Below are experts of layer 5 (counted from 0) of a mixture-of-experts language model. Rows are named router (the router's row for the expert), gate (a neuron's input weights, with its number), up (a neuron's input weights, with its number) and show model dimensions 0-159. Each number is 50 + 15 x the weight over its row's rms, rounded and kept within 0 to 99.
After each expert's rows: "gets" lists some tokens that make up at least twice as much of what it gets as of all text. This comes from a sample of Wikipedia text that the model never trained on. Tokens count by the router's weight.

# expert 3
router:69 73 64 27 67 49 33 47 55 34 53 40 77 33 34 69 75 68 61 24 72 25 42 39 66 48 40 37 53 65 59 39 30 67 62 24 63 69 52 55 32 69 59 68 71 67 36 62 66 33 57 31 66 65 46 62 61 41 45 63 57 33 60 59 71 53 38 28 63 70 34 53 34 62 28 73 61 28 46 62 40 44 40 45 32 55 29 43 71 70 24 54 72 34 55 64 74 47 53 58 58 37 59 58 43 31 32 58 43 73 35 24 36 38 38 38 28 58 44 40 49 37 72 42 48 36 57 28 55 35 24 38 37 57 59 64 34 53 49 59 73 31 27 60 40 67 75 51 48 26 57 47 40 21 31 51 62 49 24 56
gate3:48 55 60 46 32 57 26 42 44 32 27 60 43 55 36 36 49 31 40 50 70 36 37 41 33 60 53 39 69 29 36 28 52 57 56 38 56 37 63 38 66 55 58 35 57 68 33 51 41 68 63 52 38 79 39 33 65 32 11 60 55 13 73 48 56 46 51 09 42 60 56 64 87 59 57 66 55 30 16 31 39 44 52 58 54 50 62 60 55 47 31 74 28 38 42 69 66 44 35 72 47 62 48 41 48 52 36 58 42 61 38 40 35 07 55 69 60 47 49 36 48 64 63 67 53 52 41 66 31 33 43 40 26 62 64 56 59 48 49 91 47 59 58 43 32 52 59 59 71 50 70 34 36 58 45 38 43 19 40 83
up3:38 53 46 53 45 47 59 42 47 48 61 34 25 35 60 72 49 57 62 46 51 55 81 41 74 64 31 38 80 51 62 45 50 26 37 61 64 61 44 71 62 70 48 44 50 42 58 62 58 57 22 88 63 32 53 57 50 53 44 07 34 42 83 56 40 30 39 16 37 82 54 41 29 70 38 38 62 34 51 38 58 40 45 68 62 49 43 63 65 49 82 30 45 49 37 49 36 72 57 46 52 49 55 60 57 70 66 58 59 48 34 53 78 49 13 29 33 49 40 33 63 54 65 53 46 48 62 18 49 57 70 12 63 35 49 43 38 77 41 67 47 81 38 36 81 50 59 43 51 56 64 37 49 59 63 47 65 41 54 51
gets: "2", "1", "3", "5", "6", " of"

# expert 108
router:72 72 74 31 67 42 30 30 56 42 61 51 86 33 38 71 62 56 61 22 59 40 34 30 76 60 48 43 55 57 66 39 38 70 46 34 68 62 56 60 37 51 56 73 67 60 33 48 63 42 66 37 67 64 51 66 72 32 43 66 68 39 54 68 69 61 50 40 74 64 26 53 40 62 35 71 70 25 38 69 38 39 46 56 36 54 28 48 63 65 33 42 78 33 55 66 66 52 48 50 67 42 71 79 51 32 34 44 53 70 31 26 35 39 41 30 32 52 42 41 51 32 72 46 45 34 71 27 56 37 38 35 39 45 51 61 23 53 47 63 66 38 27 68 37 67 60 50 51 25 62 40 38 24 35 56 64 66 26 47
gate0:47 47 49 43 51 47 31 53 67 42 48 57 41 58 37 68 57 46 63 23 47 33 32 45 53 54 67 62 52 33 48 41 40 19 60 41 67 54 57 63 45 37 46 50 70 84 33 28 30 56 51 48 41 73 25 76 55 48 57 52 45 18 63 36 47 68 39 39 67 61 42 47 87 60 53 64 64 49 35 63 37 37 74 66 56 54 37 38 42 53 53 32 65 36 31 68 37 41 55 73 98 55 43 42 50 34 23 46 26 69 64 42 43 27 51 43 56 57 29 53 60 21 55 48 42 58 61 26 27 49 39 50 47 74 51 77 55 53 42 64 76 40 57 30 23 54 33 66 23 42 51 48 74 64 34 57 31 86 33 73
up0:55 52 37 47 60 50 50 45 81 55 26 44 45 72 41 54 43 28 57 46 50 47 40 52 48 53 61 72 22 37 58 20 52 12 43 62 68 39 56 38 42 42 23 51 30 71 52 28 38 52 49 24 38 61 54 70 49 35 47 55 59 00 50 53 44 56 52 43 67 39 51 35 66 45 47 55 76 65 39 56 33 47 67 53 46 45 57 41 55 29 43 49 72 52 37 65 37 59 51 63 88 76 58 47 55 64 50 26 17 63 60 82 67 46 58 40 59 71 48 69 26 31 77 51 45 56 46 33 16 33 48 65 53 74 30 53 50 48 35 50 62 58 58 45 67 59 16 56 28 37 65 50 79 61 58 42 33 72 48 72
gets: "9", "0", "1", "8", "2", "7"

# expert 44
router:73 72 78 23 63 53 31 42 55 39 63 32 74 32 32 69 67 58 71 24 68 41 37 37 70 50 40 45 58 61 65 31 35 66 45 29 65 66 50 63 43 57 56 65 68 70 31 49 61 41 62 35 65 69 60 69 69 44 49 74 66 39 68 61 70 59 48 28 68 66 32 42 41 57 27 62 67 29 46 64 33 34 37 50 32 58 27 46 82 66 27 43 70 39 52 74 73 38 46 44 58 52 68 49 40 40 32 67 47 68 28 32 29 39 39 43 32 57 45 44 44 34 72 39 42 53 56 42 45 37 33 37 37 56 67 72 29 42 57 71 70 31 40 60 38 67 67 51 36 29 67 52 42 26 34 51 64 61 25 55
gate2:49 43 60 63 64 48 46 38 40 36 59 66 37 30 55 33 61 20 84 16 76 45 63 52 55 48 61 51 54 53 35 43 41 65 59 37 46 58 41 43 31 61 69 63 68 54 12 68 59 50 65 51 50 47 71 74 66 57 47 42 51 31 36 47 47 53 17 83 44 64 73 72 32 53 57 70 63 41 63 46 37 34 47 56 55 74 31 22 79 27 32 49 79 41 41 58 48 39 55 37 37 56 43 52 47 34 69 35 43 55 55 40 31 34 53 39 34 56 21 54 18 67 42 48 38 52 56 31 42 47 44 30 70 82 46 31 42 53 50 58 68 48 32 70 15 33 35 53 50 52 55 32 34 23 57 62 41 71 37 69
up2:36 16 62 39 30 32 22 52 88 26 61 88 54 47 68 39 61 43 76 56 23 39 78 45 62 46 45 47 44 72 65 58 66 37 47 28 41 38 67 45 71 51 38 70 69 52 30 41 49 87 54 46 29 44 20 55 73 45 51 76 59 47 39 59 45 45 42 26 34 51 67 65 37 21 39 58 47 50 48 50 56 58 56 54 20 54 42 53 60 68 44 72 47 66 68 63 63 35 82 67 36 35 46 60 48 53 57 49 54 60 53 38 80 48 68 35 40 58 53 59 32 37 49 39 62 53 31 58 76 56 80 33 41 59 43 21 46 57 65 51 69 39 44 52 33 58 53 48 73 70 51 60 73 48 33 58 62 27 58 58
gets: "\n", "6", "9", " it", "0", "M"

# expert 99
router:66 67 73 21 68 46 29 32 53 50 66 43 71 37 34 61 69 70 67 28 57 37 34 30 68 54 38 44 64 59 69 38 30 76 49 23 62 73 51 55 40 57 63 69 71 72 29 46 69 38 61 44 66 63 50 71 74 40 43 69 70 39 58 63 65 52 47 30 61 76 36 41 33 60 39 73 66 28 52 65 32 44 43 48 27 50 31 35 63 66 22 60 59 30 61 65 69 55 42 53 61 39 71 54 43 33 29 58 42 72 36 42 28 37 38 35 29 56 38 44 51 33 72 37 47 55 59 25 51 44 34 44 35 58 56 65 22 45 41 61 67 35 26 58 39 61 68 50 56 35 57 39 35 25 30 47 67 62 22 51
gate0:73 65 67 17 23 65 69 67 55 49 57 53 71 73 39 46 76 61 67 55 44 45 65 33 37 52 54 47 45 53 47 35 34 66 42 47 28 58 54 56 39 60 75 46 75 22 24 69 48 42 61 57 69 47 45 72 51 20 31 61 63 52 32 39 70 28 48 39 40 45 46 20 57 58 47 45 64 33 77 57 41 53 47 41 24 50 53 50 25 77 50 52 57 35 79 62 42 35 55 53 51 51 61 21 36 56 43 73 54 54 40 42 38 17 42 26 19 43 32 57 50 46 65 55 78 75 47 62 82 52 35 39 39 58 40 60 49 67 56 67 73 49 26 61 44 40 62 16 41 58 51 43 45 47 45 66 47 41 20 26
up0:65 71 28 45 71 64 16 42 41 69 58 43 76 56 51 35 36 43 31 72 52 50 49 63 51 34 75 37 51 52 54 54 55 56 47 28 55 32 35 28 59 56 31 60 52 42 33 28 86 68 39 21 42 52 47 61 48 42 71 46 50 57 59 67 58 54 65 47 22 70 48 30 60 43 83 53 62 63 52 64 54 41 73 22 58 53 53 24 65 62 58 46 49 70 35 58 66 53 62 36 70 57 46 52 51 52 44 58 54 49 65 49 63 52 64 46 53 59 33 54 61 63 73 58 49 25 59 40 44 35 61 42 65 33 55 65 02 50 07 08 43 30 66 61 30 54 26 46 61 57 32 32 52 43 38 16 45 37 68 48
gets: "9", "0", "8", "c", "7", " \""

# expert 93
router:68 72 73 41 68 45 37 22 69 37 52 47 79 34 36 69 74 64 60 46 70 27 26 37 73 50 39 56 53 57 55 36 28 72 56 30 59 59 62 51 41 61 54 70 68 61 39 45 54 49 56 44 68 68 50 57 75 50 47 79 69 42 53 71 50 53 36 38 74 68 36 41 40 70 46 73 63 45 51 62 41 28 38 46 37 50 27 37 53 58 30 36 67 50 49 67 69 41 43 66 60 49 67 80 47 46 32 49 37 76 41 30 29 48 38 30 28 48 47 36 53 29 87 30 46 40 60 30 63 48 34 46 43 37 51 62 24 60 49 65 73 32 39 57 36 79 60 46 62 28 66 39 31 17 40 47 71 56 36 37
gate0:47 61 53 40 60 49 71 35 70 47 39 41 31 76 17 44 55 41 54 42 39 32 23 57 71 69 28 73 54 67 76 52 53 28 51 20 50 46 48 68 55 50 33 80 43 33 40 26 64 64 60 47 57 49 62 55 53 61 58 51 50 53 70 65 75 38 53 47 31 51 38 84 39 72 56 68 70 26 30 21 37 42 48 59 56 46 41 37 44 76 48 40 53 41 39 79 54 56 72 54 70 76 40 28 49 55 48 38 43 71 10 49 47 64 49 65 59 48 48 32 33 26 82 47 41 62 63 42 70 44 27 48 80 74 46 46 34 46 73 50 50 40 68 40 43 29 76 44 43 46 24 54 42 49 39 65 53 62 61 36
up0:58 68 49 71 54 52 46 50 58 29 51 55 26 33 40 73 48 75 55 59 59 22 60 33 36 74 35 27 38 46 50 40 47 44 48 82 72 54 43 21 33 35 52 62 47 40 46 91 56 10 53 50 46 63 47 39 61 28 57 41 33 52 45 22 37 44 37 34 71 35 43 65 55 68 71 80 50 52 31 53 33 38 27 36 30 35 56 28 46 26 13 45 34 52 58 33 46 63 56 46 58 40 60 53 58 40 43 40 54 50 56 59 53 51 44 46 38 83 30 70 55 58 51 68 19 42 34 57 46 47 58 40 39 47 65 84 28 58 42 45 73 39 33 35 86 54 39 50 35 57 60 68 38 48 69 56 24 53 41 68
gets: "9", "0", "2", "1", "8", "7"

# expert 117
router:76 66 64 28 63 45 29 36 59 37 55 36 72 38 33 72 69 71 62 35 60 35 38 39 72 45 44 39 62 61 49 41 37 76 59 27 60 67 58 55 32 68 62 73 67 66 30 52 71 38 62 33 68 73 45 63 60 32 51 76 59 37 65 60 72 65 34 38 67 75 32 47 36 67 39 69 63 29 38 71 36 31 46 54 32 53 31 40 70 72 26 43 77 34 53 74 62 42 58 61 63 49 65 47 47 30 28 57 45 70 31 39 42 47 44 33 26 56 48 46 46 27 77 37 45 59 60 31 58 31 25 37 45 48 61 58 31 52 49 64 61 30 30 55 35 69 69 40 47 32 52 49 46 29 21 54 67 50 30 46
gate1:81 65 54 33 49 54 62 42 53 57 67 20 49 53 69 54 56 45 59 29 53 43 63 47 76 45 39 40 71 40 37 47 36 62 38 24 41 64 54 27 76 43 71 53 78 49 21 57 51 47 63 71 51 44 53 46 67 64 70 56 69 35 75 44 64 52 46 66 64 59 46 50 46 50 65 74 53 41 58 25 43 28 55 29 27 60 72 50 82 62 31 44 80 39 53 54 45 60 55 32 44 66 38 36 44 52 37 63 67 73 69 31 55 63 74 44 32 72 47 46 56 16 54 44 51 61 49 26 68 36 51 56 56 58 61 55 46 61 46 60 32 45 08 59 31 62 64 74 47 57 46 43 73 21 80 74 80 31 49 60
up1:47 47 69 45 50 65 56 49 59 49 61 63 60 39 40 59 62 34 34 63 55 56 40 42 48 43 63 38 28 73 68 37 61 68 48 52 58 69 47 54 46 41 28 57 51 59 58 28 82 50 73 66 64 62 46 65 39 94 52 57 52 46 41 30 79 23 53 36 19 43 44 52 51 55 49 50 56 45 58 55 71 43 57 30 21 48 46 55 45 39 54 54 61 73 38 67 58 41 44 54 31 40 67 66 43 37 57 35 56 57 18 81 37 43 28 41 37 39 77 35 69 29 76 10 69 37 49 47 26 58 44 34 24 60 55 56 65 62 54 42 98 63 49 40 55 22 24 57 50 57 32 48 46 43 43 26 73 74 55 67
gets: "2", "1", "3", "ment", "ing", " season"

# expert 119
router:72 61 70 34 65 49 32 45 54 30 55 36 72 42 41 69 74 67 76 24 60 33 22 24 76 48 46 36 61 64 59 37 28 73 56 33 63 72 44 53 39 66 66 80 69 61 41 50 71 50 65 39 72 66 52 59 55 32 45 66 71 41 61 72 64 61 43 37 60 65 39 42 38 65 34 72 76 24 45 65 33 39 38 51 41 62 41 51 73 73 24 42 74 31 52 72 64 49 47 48 57 45 63 52 39 37 31 65 52 69 24 25 32 43 33 29 22 53 35 51 49 29 72 31 37 53 55 39 57 28 31 42 41 47 57 57 26 49 51 59 63 41 38 58 42 66 62 52 41 39 53 50 32 30 28 47 69 60 30 55
gate0:65 41 46 38 44 42 33 57 64 52 43 33 43 77 57 49 20 73 49 47 60 41 30 50 57 35 62 59 44 65 58 33 49 61 45 34 36 49 35 29 55 84 59 50 42 48 42 42 68 43 47 23 75 27 52 43 71 65 23 46 59 41 48 54 70 53 49 66 65 53 51 54 45 24 42 45 56 37 72 65 37 70 25 62 13 29 69 48 22 54 55 41 80 62 49 18 81 40 63 39 36 35 73 44 44 62 54 55 30 73 56 49 23 37 19 31 36 39 60 57 27 42 49 60 54 34 51 75 60 48 35 65 28 50 46 51 28 65 27 60 42 21 54 26 63 68 53 32 51 67 44 66 30 35 22 52 47 62 39 57
up0:49 31 49 41 53 75 50 61 63 39 35 18 50 41 55 24 32 56 39 78 64 57 41 64 12 57 42 58 28 34 32 44 27 75 58 43 47 49 41 55 53 43 32 40 51 21 38 51 49 46 56 48 55 34 62 60 26 52 30 78 67 52 39 67 61 19 23 69 46 60 66 53 61 33 53 57 58 39 45 25 51 55 53 57 34 50 69 73 53 43 51 42 41 58 72 38 80 45 54 42 26 44 49 29 23 56 41 66 38 45 19 63 34 56 32 87 60 33 45 75 48 32 35 43 61 52 18 48 64 65 52 40 62 46 55 26 54 56 33 55 45 51 63 67 33 41 69 50 47 32 73 60 46 90 60 63 69 23 57 56
gets: "-", "th", " is", "\n", " at", " was"